Weights of a small mixture-of-experts language model, trained from scratch on English Wikipedia.
Experts: 32 experts in each of 11 layers, 8 picks a token, a softmax router.
Training: a variant of Adam for the experts, 271M tokens, 8271 steps.
Below are experts of layer 5 (counted from 0) of a mixture-of-experts language model. Rows are named gate (a neuron's input weights, with its number), up (a neuron's input weights, with its number) and show model dimensions 160-319. Each number is 500 + 25 x the weight over its row's rms, rounded and kept within 0 to 999. Numbers have three digits each.
Before each expert's rows: "mostly gets" lists some tokens that are sent to it at least half of the time; "comes after" lists some tokens at least twice as common just before its tokens as in all text. This comes from a sample of Wikipedia text that the model never trained on. Tokens count by the router's weight.

# expert 29
mostly gets: " All", "–2", "weight", " Total", "–0", " —"
comes after: " |", "\n", "|", ";", "===", " Re"
gate1:472499534501479478539514481510534514497490529492540499511478538485469509509499459512526498482513518484511508514475481437502517513492492525471445468475514521493537458480501469498459540525482494510501467526474511490477517455457458492506512542507509525485491486505509543496538529543488501495526528482490493525501520503508482461469510479464493476532516501530505508485484451526499515572464502456531524494507454503526499520512496534516525497508488543538501506506489510521551482511513526
up1:493523477512524490507514533529524463522497493481485546519506496547471458526480486487549508534505544504496524515525476492512477523418515520499489501488481532502477518511479562494533517550517496548525513451498476530496513514482506497506491502494563485493466485512446488504500485546477492481510514506511483508529515464479502461423460520468498479486509511532475498472462530501509461473492523483502490505512537507492505495486483513517535505522494543536536526497438517503489472532488502
gate2:489520521523508503512495495507506511452533482488508499516496462484541524514479456487471509572491450524484562481493549544505531492487501457481453503480537464513506527490516593526540499472498465476485489515530488522534505522468480513508484464526469488497522517503511479446478490497534481513472527499528522491556535483509502544498468487503521544530539483465474508486457500499503522500489490512498462493514491505555536478522495518520490527495494493471478474526481487506504464498544443
up2:507484524487469483479450464528516506498515493505526533477503503430506524491502490500481530567497462504474531520483537499484549503493456465482456506473549507473484460492511522498459509519489466458475473494525515520495513487493467499505505447525479509484509537495475520503495508481530471527461504443508548498508540460538504531500495505521533512520527467507489522543510512487469531535503489511542454502511456494522526511541493533505498524509492510512491512554528493543538419478485463
gate3:547495500504495479549542499505523490491497478481504488480464443473510512448537503471522495484505507470468468542540536502482505519517488468512530499518486507526489495474504485495418503507511525478527522483557503524515482450494489530501473551474523507522511504502546450501533512476488524496474534530451533501476489514481496466474493547506491509476515528508537510435471534497510564515461516521524501488503472498485509499493483503509501543526525505520541507525516486527520491468510490
up3:494529489530482497490540474477473525538529508526514506486470514486513450519503508538530490514497500502510478487454500518504504492487529502475488519497484471482561484472478511523537530485441523477483503521474503515485513489487548509472531488485491494485486504491463488442498473478505504490484458507545511490493538513530474532522531532509517450522502524546457470546491520521492486477494442528486519515503492489517490517503554501494517518474499487452502469507490512496442522512523488
gate4:470547531515482515520515495444510531531493435505451470472532551506499492523448503513481518491481485489499492498503509496515484472523469511520522468525515464455542548540499505539485457521562481509506449524537487504509520514483505490533510494462513481523517514508514494473492541518472448465499522450474531459507522486516517491502523487499465510529498530438469542540512487461482489494490513513494477492487487513512493531505505498496493517495490507542499492502505536502487509470513488
up4:519544524525494483535498480501506479519534475481487480498508543534497504505496465483469526508522514521504547485503527529491480466509456499512492479501534482493500532527501479515523471516486508506510457518493464521518520451503506551497494492446502445525477468512510524470469546521469500501527465464497480470522505491498538475493480464487437525545510501495464510502526504456494517523475514503487556506507508491440498553496471516518484483545486519511481516473472527535484475460496487
gate5:430477488462504500485505527544506510488484523534480491464523505493542468524488521469479522571511524506462514474448485509461487511522514502490528510498532522499505521524468570503468468535441534485515501512477491489484505477506530452507485526504467515495490505478487557494542464528526495509477519501493497516480474490500533520507506464481479437501510563478531524514490467504529505514533468476465522499512460501527484516449508486530507502514474497526516497497510562527499448456491487
up5:519489474531469494474513455490510499492502503516450487529506453509468509502507510504496503439505513477486487518464513503529497543507514524515493462521501534496472492492456461460540503521476517509509546503530504454490514493492490548506484469522529490503440465504484478482510511501498464487502534493454489519521481513488500471487490509490502500453525496490486505511520498529526479491499512491526566513492547491461501483485498489431532492445523499489470540500499512484509498512442509
gate6:466513563540506498518484532521503494493548494505532467510545504500500529526531508501480492524520471503507538508499471470525487497464520490479469527475470522479547482525508529556508517514494530551519490500520460474510514532500533538488511507545488480536461450481473496506518484474530449493514473523529518543497538508531516509524496492528514482486496516507505514490452497485506508482545515513494486519483500480465542504477484524496512461506498425527514486512495515507513475516528530
up6:507530493532480514478568524503533541495503502485529518512484504555532468501467494483516513533532517524491475483487510522477495548507476509494525524531446519507498501507515544531495516460488479459470498458492515530529523512494513507521525502492524515523505512491500536496472499503494518468457469495482530519527498521472475532529439545507445482515512523526479515494471501508470453545496496525494460500496487448487556534486505460520504540484500504490484494478494484480508487505486503
gate7:467449487455515480524474518491520494472475469531488521534475497493527507464488529488473480487496495518512523504451509499472501483489520485499528472510498527500498506501471534511482446460471534462469498487497481471478487546481514534467490482456499506464512497481539500506485490502452496527504496501474524470470455496446517516499534491482540517491453498477529492528483524497479469490542503522455506529502493488539462503478499506476505484516530501494518450463475495524519524519515497
up7:475461509494487529503485495501561489509495525515528520480448523509477494511514525508542485517500494508495492494479501522505501477471507448519561541478515489541499507480503474504484492482517501523513535511506473513506527486503494482511491483549555520508475473515503455470530468502522493482494521500468522491530547531524512453479452499514475519469501566491512483527474510490513518557450516474505468463493522484541497538489474465508526469515458505471503499471539473523513463495524524
gate8:477489504503471502519495525452501516505492477490519481493461497559482475513482493519454529503524485519492467477484522513504522509492513469483527490506507488496492506473509486502538465485469507520489480484479444499537494479517499509510518527555547522530485479512503505492424500479527481543505496497510505500503508492504555503474518486454490504478462484496480483486518501522510491536505510500504471480503526507518507494503500490506495529509490500509497507489502509531481494513525523
up8:475519536512467509504506470531527521518483496498478523475486488476484442478493503505476507462480534511523518505530543459525449530499468481494506531468479452522528496471490519474468445474454549467512497463558507481520429438519545502493487532466452477526489476537498528527487503496512498511534537468515484483483489518508491540487472463505471501511495508482500506555501509488473506486552448511511543557458493573490498508474495514487499519519526493488520481524514498476464512508506493
gate9:523557518497472512520526516476443505546511473453494468547506490498508501491484525471506479527481451511507512546514480504499523458467517529512507520471495570510446494520514539513516503498495519492498507449516526454487511498520511472527502508514472526486490493502453501474550515499458526502495536474538526491502439504487525472502496504517514505463507500469517479503521510495449482467496474531486557481473515501508543487460513535488505522493485461503502454507466464455498536482492510
up9:484492484481510469474486489518491493489520518522539464515527521497457520479488476512501533489523555514477470494500516502523469503475483510494458495503487490526498497529527507539452529465488514517481508519528530512504503475557487508538474474456536463500555488467540476513475460482520535519491442540461476542512521523488471515484497525468542499523515492527487486496503482512525491486471523455483489499532515493477513480534511490506483467485506520554543521511528527487481502484511528
gate10:484515510500495482510479473498487501461470495570477506541497499467465530488518506525527473490532481495457496525499510519475513518520536497502518500494512480509572510477513510553530483568500474525511510488509497508497504497460485508453496472509535486540497529548485486500462480483501488518482510474485503478509512465500482512513504514530473476495516477506462495517497538490475484518499492494532480557490572481543508464517472455467522518549497510488497451495487524507514525517480479
up10:490555454493486516507482543505462475464516484475506517539502492552506550515498462479558483546531497456484510502473474456507531526502540528492542517519527471489519527504490537503508443549508455496495513462502519544502505528473496519495533428491531470541472531508503499525496511499462506462483458498469500466512554480499478473519477492526478502509474475489462501486506509510476526530520476488504458480503537495494465498507449466467536454519509485490477497509522549486497530543438503
gate11:462534462527504516436530471522531532471531504501507507474483511487478490473476485490489483509510477454501544542520511491449528456474523508516503452463484480496489533524477508511512497493475492485479483502507525508507497515496482488500491457482528475521493445479455536477504492493504521553544491523550445494547457536520507494494494492525517483485540446467536525482512522503487498473567514481511507474483502445468535500510470514479515520526518484491475536481459508493431474508475499
up11:530484499481524468489503483467485447539486526517463495502512493516514529473524469553501517498489514520491509494525521529504491507491492470508486471464539504483484450499482511475496493447506489512491490533508497468508565504502517477522495493479503527501513553491530523551499530485530528497510533502528508490479484471488524539509538530468500537515511529499499509513510478484522472457459461505494512490492494527519508550461501495521477478467501496528508501535511497538457484487479500
gate12:469464488517496462487466513537508482496490452506528511508539536497468474538502491476517500543443511491547526513544501520516500498492516479506491502513503503498496527467490506502500497479463482527503544531499515523521466508469502469501542520514507512530524499528496509503504525526478501475512464519504399467527467514517503521516523472531531495511500472511515508483487471497498502492485460531514490512532508516529452512494542454514505485538475545506491466482486452501450527495473470
up12:491532499517466502499542459488503510452500558526504543510510474559535478505461521537472498447513510521463490533452502471484514499527471524487521512517486472518494532516537454520461519505483544500487464495543504468492546477513528517523495521531481467522477488486505484492488505466491487506515518498534530537485519527507492509466512463500459488535510500478502487508510515508480459502505516514504510504445501514469493509533497546487520513474506486492518524514476531518503461519533498
gate13:505534485500491484521524518446519499535529478482471527491514508535521521501484458447503491480446496523509491498510483529511499475531566530503481490504537517456499492518527521470508474521509523509453478494506537528518508516488464518487515486448511479497500532496459508486498503519502522460472487461486486489543465476526491494461478456539513543509510503538520492500490541487487515491457468504467518501517507500539478505503498482502468521472468473511476509475503466470537556469477518
up13:513504497484474442497501516497498532510509469515491472496499461490470501500506515526470521520478506458483528536470506469480513494494521527517524500483447483533494510514464524512536490543469486491529485490470511476480486473524534495511484463529508471492513482530541521496453487500539501525493457520478501520521501493492522452524498581490504493474481506464466511506496515508504550512559501459495509449466570496483536492431497501533523490535528521491467473485537486496518496493501517

# expert 23
mostly gets: "–20", "–1", " States", "–3", " United", "±"
comes after: " |", "\n", " 1", "′", "″", "°"
gate1:570460508518479517524507490503481539487480506467504511493464509529525479490522459462482481476477507513468482497500477499505482472498508514480514504507502503460479519494497557502487499499530497496507478490519489539509490520528451487519479554491496537534455478498523519484517469513561507508458518496483492511514476520497499465477503485488517505511472476509485531508480523465522516539534469530503480498498489496521441515529512455486474500505508500508540491462497504477500463553483520
up1:514489483489517525476484470507491529510485498480477497506481500532463528523497507482484491532496455481490513512503506533479475514535460472491489507512476534533504509504510513541535551492498467529495521511474495515464544530510446469490555475466484528519491482536499493448510501499529484477504487504504536550514493489470498481576501511482484471490526495503480525447470499506508510542507535490453453495514520515511487501496520445526476493505512527516485526512486511457457461549512466
gate2:469494528490501486489494460508488515531529506500533456543511447530448496507436479509467515496493488497568525500491560508496550482510515533503518505514488472550483463519504487476459494534525522466505503498511503529460517479430498500500476522510502501499522477522464492526508533491474479488517516481498468506521550520480510494507484465493459473514501482520528505497519459527476511479531487497524524471504513479531489467521497480556509505487553454505486466503532528477522483480500514
up2:545493523520473505484513528491507471491520503522493522440512520479505495518593491489517480497465552514429491555478478493509460511506452490479494502506473511487542530507509499520514502502489511549482502468469509532545487505552476514492515467477527457492478522488507462461522511521512510550481513508440530512473499483477499506490491514514521484514492513505461496527505517495537490521505490497512469497518496517485462510485472499486463470492505537477501518510491456530515512525499494
gate3:503472527536501494521433527497502477544529493517514496531501479528519523549517500495499465539491500492495467515479517492499483528459468482515485458491515553530475526472494489522489483489538475486531470493458503523529497543505470508578512522442518494500483515476485516523508516519482493502541532506468479507505470502497471528505488455474521518488485454480500500513520524481523483467533495546502464509509515457561474485501500522484484483485507489537492470493514553539478526505510511
up3:537531479475496525519529521503524483519488507527488494574570510499554461517526514469529482495525500483465457498545472514482472492504462474510538477488483523541503480497485490490497529562533496463512531477481473532509455499476469511515528500501521464500503548463482515489486485483532498513500515543451513507500480494497521473482503455490474480522523469495478463461460567464488461508505482500451510530489518494490486498514498498500531501476496492499495506497522499509527509504484478
gate4:503507515539437489517559508503514527504504469490525494509502442491547512491518493477503523525517519490521514456532487464503507491483473461508531513528485495473501453523521530486509494486497537476487496560491480491510513510514516518465482499495465513482473484485526494476478512507475523492461470462492501540425521503523481500504469503502478505472498518504550468560495478537491517456504480529516527511534480475500513480501465475505544545500497517488486505484540454515553489493513517
up4:520519503449519455481466459485529477556471483516467483466530483507473528478525537479528478470515439517472490500484544513497523501529525483475513545512490503551516515481483473476501496498496451498523530476484463507521482513481483541481495500503530504509508501453494517520519543490505486539496468476480451459495468489510502508506523537472472489483494469492478536510493474471509441490496485481471507458470493493520506506479510511474498476550483487479499499497501494520462470526502531
gate5:478481497472489538511471494516491537514529461439491469516472546511511480513507459467458465530437502486477510508522529529505457455498496546491499538515502512501478510534553541491513445481452528516516513517528509482496528486495477480542537473504496486481490473469536477513499516508448479509471518434525473468520527490500509481496441474493479502503536495499480529537550524493486464535516481488535481509513527505474424480512487506517463499516508478489496492471546461509561509538479492
up5:509527521453474472479447469522474511450481536493513477471509498457445442504495454483502476482493479508474477521527474511479515460518495513472507520465488521502558482449518492509500517497482550550514523538491503481516457510537503489512490522559516513515500531523537583509504553509508476483520512460483486456486465520499479505475514494457512502502511468533487479468522478536481487518500552472522473536501501520509518464518469507560506512508512515507511528515488531492520529506500509
gate6:492474518484518514495529478520493504529538534501497491472482488536482535519530480523502535551477540488517514488457470474478496485486483549507471526501477525470509488499513514514502457561509452504492478507469501513508534490538484513467501473467516495448496459496511521518468526494506513543504555479461499495478533492501525495504482508443514522475469502506510507457500539475500493517539528517492506463516517484435523450515506509539499512491513477507516499470536485428506505479499497
up6:471462497526491561536496497510465544500502486548496483505482498516468483518452490489480501553462525529490502485465484517513503448501449527522518492506493564456498486506498564517483464486497504448516490521480511518490573471508480502474484510451483528503513480534506529493471507513541489495502501499491503467474536447487529545531429510472506554475484481515443521494491528499541526542528498535523457481549489511511495458511524525509495489519504506521481509488516531517492488499498480
gate7:477497509486443500529474506499507540509484480522521509506469554482481491488501502507471474466515501513477484521513477523505524497513490554494494486521525469528491549499517478482505494478506461523531488533506501499508482490483469519506421503464524496499505485459491534494480499481502483507457530475459484478519528540530468521468476499466489533490485495475476522532460542474531454514522534530481502487526481519479463493507487471542489505531524503541543496460556484539520464477497512
up7:517508503526501523459484498491556529501512534479528489530460525479538513488486519508513507514525480472526515518518506467505521468504479472481473522510498475491584490545528524496463528500532460431448502479521449514442512485477488481491542487488471468487509478491550463523474489498470507526467475534472528536436529502490533478505478485475513491514499527513474473467511423519554498484500542469485489462461497468478498467499514473495506490502492511500491511488529530491502482507547467
gate8:521530525528490505486478560517444489492549467445508500508482486482522521510520499502493517504490504523521502460490504492524518548504497483459511512457483515497455508565520482521509504498499456521489468461457489479502488534516492490515513510494520544492502454531485501526519474496486527511493467525494525552534499492485473555540452511498464471506501494480501501492535496497487473493525465498484499484538585501519507519496515511464504495532526497485527493483489550510469539512510468
up8:504466520484519509493497498541469491542517486536486499498552533512535501532519533495501461482489506506484480485516477499474512521530537485482509480503526508491514525502527492519492493473530498506521475500462489502566476489540480510501484499473488502516474484514476504523541541529507504503511483530508462492484458518496511512501494461496517505513450503503504476519501538457500507502504490484503502527526530465522516489501484525495482508488513467488473510537516487510521481503488469
gate9:511483507499546493487534486500473559470482452476500508480500473444499530461523513534476562466480544526528483509511511498482519516520510504492504508520580521464461475511491560473485486525511470515506518515487490496561485491491509497501503499493496529460517457473522486486511507496495555495527470533511471543549541492482506530491503497482511466527477517535458501531519472500496516535504490507464496514500484529512504555496474477475452488494518540500507482519482496525507513459513482
up9:478476506475448496499482477519527511532483540545503511495474509535473486498506491481475457495515481509493560499454498483518520497486521488511545487534475461478538490476528463472522512526454512488506467503549460501470509515517491491540454469548520497544528514468490503502466492514506470540447543484503484465508510525498506525506483499499517516490542536492481462529507534517471469489517509478531507529511508481493484469460502474521525538480498485505471505481517509442509474532460536
gate10:495483552534453496498488471483503517482536479485523513479504531511501484496470550486495502495488519517512478472507536446466481488517513495489489488471492487487481477445503491508484481485491510497486504479512569475525505475458519515479458517500501493478504517462505496473489520490493488497493528496491502513490489513490487436484534501491509501522517464523501514538471513481526443547484421495543510536504513515506488497502540548507542517552513459503490516527473493535512487493480459
up10:531493508465528524548545465492458459527477507543521486526490412506527533457520484542540516540508546491498524512460498486494508488507497489539520477482503478501496507501512520473485519525519488491524479481462481508532499460491496494508525517487487537502490492551524501503532487518507536472524496511490547524451547514471520512494506475467494452495476515513535476499480508504472511464497542490504571452507479492507494513496499496534488518507501509511470466480577474470519481506522520
gate11:497516500539518462501505518528555492446516478499512547475521503490489459511512517495509492517495495463494543546479479496520498495473488507483487517491514456486539504486453526530500519577504532531485479522497506531513484472488474511473534452514519529506478485519498506500506522545523464497474501481477500495510490471506507545470520449486486489495491495497523466496499500466479530498554502507494499518501487525505497525485474511525530517530509525469516512497519462400502522508515490
up11:534506518487519539494449491522487462530495465501497527491509513512469483531498508486495503534529519533513483545447485514493483481476497535527441520515529524504515512507494488514480481538515465472496520517503497526442520478500505466512441492488471518444467448486466475523505552550478526490532473506500496486515456477469522500503491508474506483536518498430487508502482497465557470501517485487508498526485478490556544506468517504540491461499523514511487431479489527501516472541505478
gate12:511473508513498493538420491537504469511471503516482475458521494471532519495520483499511544530542504506493490490504510500478500466527444523518493523517510447471504557532501493492526503487521550487472478490468505511527482491519501468522479514482546522467541482514506487489549469502498492502497536461479490548527490515507507488503497465516525491488494539505558534492531462490508523551496502443494540530515522480459509514514490488504514487538500506510474494488494473450525506465496445
up12:534497498484505470471458497552489496526489517534519512463472504495543497521461498498534533539539504502456492455491526503523491438469488507506473470512484499487521527555503498558538520487516507482423498513459470472516512511530517521493511481532496488480537471513492482502543449484511504476484483531478495523553491510508508497495524485503447513496510525534544480491525490458511539553547471457485530537507487506474503528538482492483493479545488460474489499468490466481510520491475490
gate13:479484521496500524497566491522480476533522482489493463507489474525531490506484495509538472473509520486519504491546483478529501499515467492461487507502536575542527544506508470510520493503545481490516543470462479496467504512490475513505534490483481489520509504537526490503519504473487486511471469496485495475479546507495511533481506490492474460531507497485451488513511502472465474524501434473500488498498496477487487467469488487503478509479496567538477523519498536533498516507516467
up13:524506512465519504519494558510495527476481506501454493525532558470526462556521472485511488459540454470480530549520490495492486491474538461519509511516483531513548527486482550535505519515503548529500518464530491508473481542468530484488512534515482455508492484509500494492462476533511493480475504557478454535497499516515543517472525469499513489475492552548483508502477533498502479497484494502493502495501505481534506512511510486528484524507504521510460525486500519494513502512486508

# expert 4
mostly gets: " most", " which", "•", " |", "H", " public"
comes after: "\n", ")", ";", " U", " N", " is"
gate1:496482511476565500498448476496499512498500492467477476484456506508499538463545527507519481491485487481481454484488461529473551452483457511474508502519534521474508529467464527491505512517510500505515488502483516525483495467499454498508493468518510489444526483466525500449549536545448508511500466492463529486485515489500483455537487490458479519518483503485546500470558476499573528462515542450498524467477507454450523479470465487518458502512483477496476571498544472498531469503512499
up1:486487483514537497520505507489472526468499523460475512508493509490469525468483519563481462485456461516479473480486509564506561471473484503530510527497491498511536553511494488491470520481502538520521486475476498556460508469493473518520499477557523504510482432531460458501510513477474487508496459513503484471463507451542501488499500502511476500512500499482496505512518454510545531456546523508476506491502469525497517530483476475530480526534499496503492523491503467506523468438522476
gate2:520530483511496515496519501493440490502519508498491470473498508500505482473499507462521517549523428483505487483525529526471502478558519494503467502483484491508451497489505494510534491470531468494499454495505502510500503539477477476458534459439503486519501570511515539470524479502464451474501502520482497509476483478478493511497514500525509505546487533502431491475460481471506491504459523535474495454470503494531494494525472530501476517504521447510500501479493532510450476505537492
up2:477470497455483506499482471523548529526537478494512503486503480510527496512501497506474500531518554522526529525494481480513472535460492474512524515532511496532529516528513502453511521503474497465519541490511518512515498495559465534497486513522487470540515446465525467534459509460520513507474478500521539506538520518521502495495449515484527499472522531520513548503532561503479465490507466468502480511509522458458495482509531483502498470500527536457499469468496478483511470514495539
gate3:465490471532552476490542499485473509522479541507423512497526475483531508512519505479505484477525496489524507447478525504519524491482457520514522496520523444481495492491521510489535503503509502484469477450510545490500480476486506452479461490486467577499496518501536461505570512543511496524447466457518511513525515523513473524496502504516479501492485486496517494522500474480496497485507555433482531512533481503490485518485476492504480499492502524478471533517531516480465509485522497
up3:507515516504499543497502486509509426522507491510536506480490509510550500525536486503511552473484491490497463511515501488494517491491448463476470532515472525490468523506479499512530470514502510469520490505500483439492488532547486510471519485533467471490515546511489501476516490463551470451533502522507489473524480470542462461441510508506509508483470524470516487485505460481498486460528497505497513574482441511459510504523506481501513488467508451478472471508478492487539510528496535
gate4:496511491471505493490528451504490469515505459541520481462510462507507538497462531457507486489510472495496502500491532545442540487519505522497511512530490433571500503526445494470464451507501484483517515496532460527527506522493498488488523449486520514481504503509497459478490473474495500498472487533489474530530518499505516532519511516514507517560505515496520496519452493524523513489478511512472472505493486454519497517480498453557472487496502525498462480432516510486525475502556499
up4:527463522552474486503510499503502530473482506511484493507512474469465489487506475537491474471491522522486511479494523511520481461508486519566520477479492501487519472546528487522523492506496499478498476574475557537468509470493509487571481522462538475499523474501503558478486521495535510545486500487470516490456507482479517443501467499495495513443504498528506516466529531510460468501489499482528497497553535527499509466526485480541551531512513498491524515524522526564496500463468499
gate5:500496527480521501498580488496460520488514523438522502499487499491515499466457509536507532532482503544500502509541496493514516500498527482527492506502480472503505492512507547530481465513515491503496481491518525561462496450482536534504551522484507483536517496555510556521525500464517479590472475465536498505526493497523497477499506549508503486504462525468513490540487481532500473542475481486479518508500508488534484529523485493483469552538520510531471479446504496477506436494513477
up5:541475525456483469477489463490545513498469493516552473518470499487541554496500501442508532518503500497516499517528449519509496474479458461487534521482500402507537489471494475511486507490484498517504475491523497491526505481508515534521486460493491510480545533474499512491497480497462521544516549485503459521503495484495483533461516481491499502486505501566465498535473484475493468519512512530477486513481485512509516488446537511493472478534466500498509497473530490532523521496478512
gate6:494468503517482471501414508495513498508490504514509511525501463496482473551461508475464515493471498485513503498507523540524531499490491524522499549483477496524525451467518548488529508492454471461507511473502501520542509519502499525457491510551482490531479515507480546535520475502527522471486485547476509542520531511503514480503478494490521495539515479483509536491511497467491491489521549521554465565473494512530465486516458506529558559524499508491487475526475486473497490488508486
up6:507503487499508494540492515502483481533480506460480483500515515487505522480510498530467503503503473510489505435524491514484525492531508470485509517489508530474507494530512457487497476499470501477542477491492520515512491516477464486479512511532464487495529473526499419543486506541513497503485499502542532519490487487539516506503531477517514528496494491467535459445523529478499500510513490506499491557501508508515499522535494508526491509524511504497536545469477477528501462447535500
gate7:499485476480514499507473462488461503476514558527532548519481487482449512501486520493485465552503502550505488535475494493493514515545518481489512485500519506514452512534522481521504503450535559464468541512547505532460509518511476538501459506520532473551509537479481470520513471490482500521474550549492473484510477494520471505470546521519545517528492495520467479556501512487501512458488402519563497491482505510514475512489499515496521520519522466519520518493465476519500531499531460
up7:489475498454518500514457496477537494481470469490492514519519499525491531522497497516479492530529455462474476447528461493490531487490484507478530496500467489490573517467501456508502487491556550483532534507498526502465509525508504461512471479531521474507511517447498472517491494508487498497483551510493468511515501504513545489503534489517514495509499453489507529524539470493515503490474487472549472519534524506504476457527472493511474469536480475504500490506485489503493504433498515
gate8:529523526547461496520523486509484535496548480483506513471477498479523535515475494464512496509466487461504517503476531517502512499512486493518490504483466510507507493519522492518502510493490518454477450504507484524481529447472481477508510479464448472469470441514489489434513540517502470511486501508496484550525508449530479484492506527515481512522474514499503475504485516537510547523504484461506471460517477491500548524523491479500534519548514472480504510455501506540508497477526460
up8:478531491463467497496491476481526498534509477484535493524515471461500493505553474525497542477500536554504519518513491495531493521463479477509510503511559462519526527515481500519545526487513515517483530507525472461466523536501487509500520508484521498537522548464491452500512489503497463520523542505514490514479444463509486559463521476488500505451540536463484506523521509468485496479491511535501527509483554499537490504464485505495519490486493487515491507489521457470495495518467551
gate9:443521490518509458477512505505492491528516461475481503488509546496472502522473513523523532504505495466473502523535483489485508463538495494548484471517469489477529516508491475538503502503500504505513451460529530515495509484515514505501518484469529459541488525528487450481515511508490468476450494465517487477537516545515490475507482466487487542529476479467531464475468515503536498512479537527499498445510472505449525499538489495503508482506489502534479520463573509489516462489510484
up9:483463485551491534484529531496477502512511502499506508517517502496498467504484506501502508489504483490507541492515539428465485535472533532508486511521474457492442472523524556520485528517466523505477479493528461512508501512520538504500489537534484525518493498527478484535456471478518491518531492523532451492523503494529452480513473505523517462448466494508493528506512472510485491510485512515522529522488491508501487519517521508482507531488510572472477452512503508496494529457441524
gate10:492485485529486512519501509505476500454497513511515506533472519504509518511507486499516520534500487518547478485481554499483536503519474519524523483534470484520544540503466512491548489510442524486517483495469522485494497464509503516497542516569581516505487484519476466494519517484526502476489504472522510495537488500466516506488484521460433505486472502491516495508467505543500495502500541493554513522529458488513517478527455480530504546485507450477474534459505460493536463517490454
up10:477505479503486506464500538496496546462486498471552509516455532519474434515504487517529474525466515494556481509515503491535496491513535478526480473485472540493526548505495503513497460485458504509504506506519533459478533479514497540515514523531566478522496514485477493543513480487565493505480556481561532427523493523540485457503490511509497527477487496484504522495483524512478474512524516552519487517505497493457504462547528533510507548527482512500504534518512447512503482515493503
gate11:475502539459499498506457502499512483505496477510512497507521482448489471528497526501523499520543533534507491536555487548550509485489467454500523512560538439514527526459505504509525537480482490484471549558512489558508482533480506534496509485469498491507498517468528471514489513506502518496479518550482505537467507512477546472461498486445496517488480483489470502498506504518511476517521529510506463501513518490500495523517507487529454521532489520476533534516522527534471499512475525
up11:489514553486498535522463552503548478531529474543491488532481468503533521524513499486534481528544557487493518495528484528551475531519498479499504530520485455481505523469497502508529491478515525468472544509486485510450451525487507561497504434507503493536521514467515455486481475532533513480503482486442520537476483558530534471463492524491518547506498496478484476522517557489492463541496532477518479482479526485517468482534478500525472508501445475514504502519532475487498503528493509
gate12:513542508503489475509520480479489496476541514450496453539472498512473523477447516481509497467491501491449531510469504528491490489512530538517462564494439528516434515490522501488468490542490498518469497486481491483503495492499514523521459482518461440490463520482489517485475478443519486515491494530490462530508495469536539481475529498516498493477491484502463532469482517511483455520494473477461491496505481502488531480531464497521500475501497492530469488461485564511523492486510483
up12:501526540516521485510498522481501482486485440490499556503478502507502517478483513491510479482472511516510518503466518499527500461498521544525484556495472515498496512477477529493499503536524529506518539485509529483493482516480496500533516477476482425507490514490465491514499493500513525519496544475481498513557470516534495470479480491529534521476493505436563498489471513542481512513499471516513494500533489516509478503558504493494497457557516483508488464480513490463507479462513497
gate13:494497533495537534501501537473514461443488521491477493503516508506507497493516507557551464456512534489492521429496515480487542480469493485477485443507510505499491531459476501523515518449478478497539543522427529535450512524524497523556512516497494502519522534467488524490510483450487473479497491464489513489515492527528487505491504529498545554502532490468547456447518491501472524545531477489470495482497509503499501500502488468475582491474468454536498475514492510478494532522485507
up13:482505479458499500491472517489508519500508464518518504506510492505511514468511478515507525517505470495435535481519493520473512492548520481501514454499488516479574481529523517546474489516492510475542473508527463458507471494509473426445508491534485519446545465507522522498539498495493492481509547494465495498497477447551502499507511476500481512495470540473484495485491498491511555478467482479514519515463484487509525536518526512517488482473522507484490486509506518524530516480541508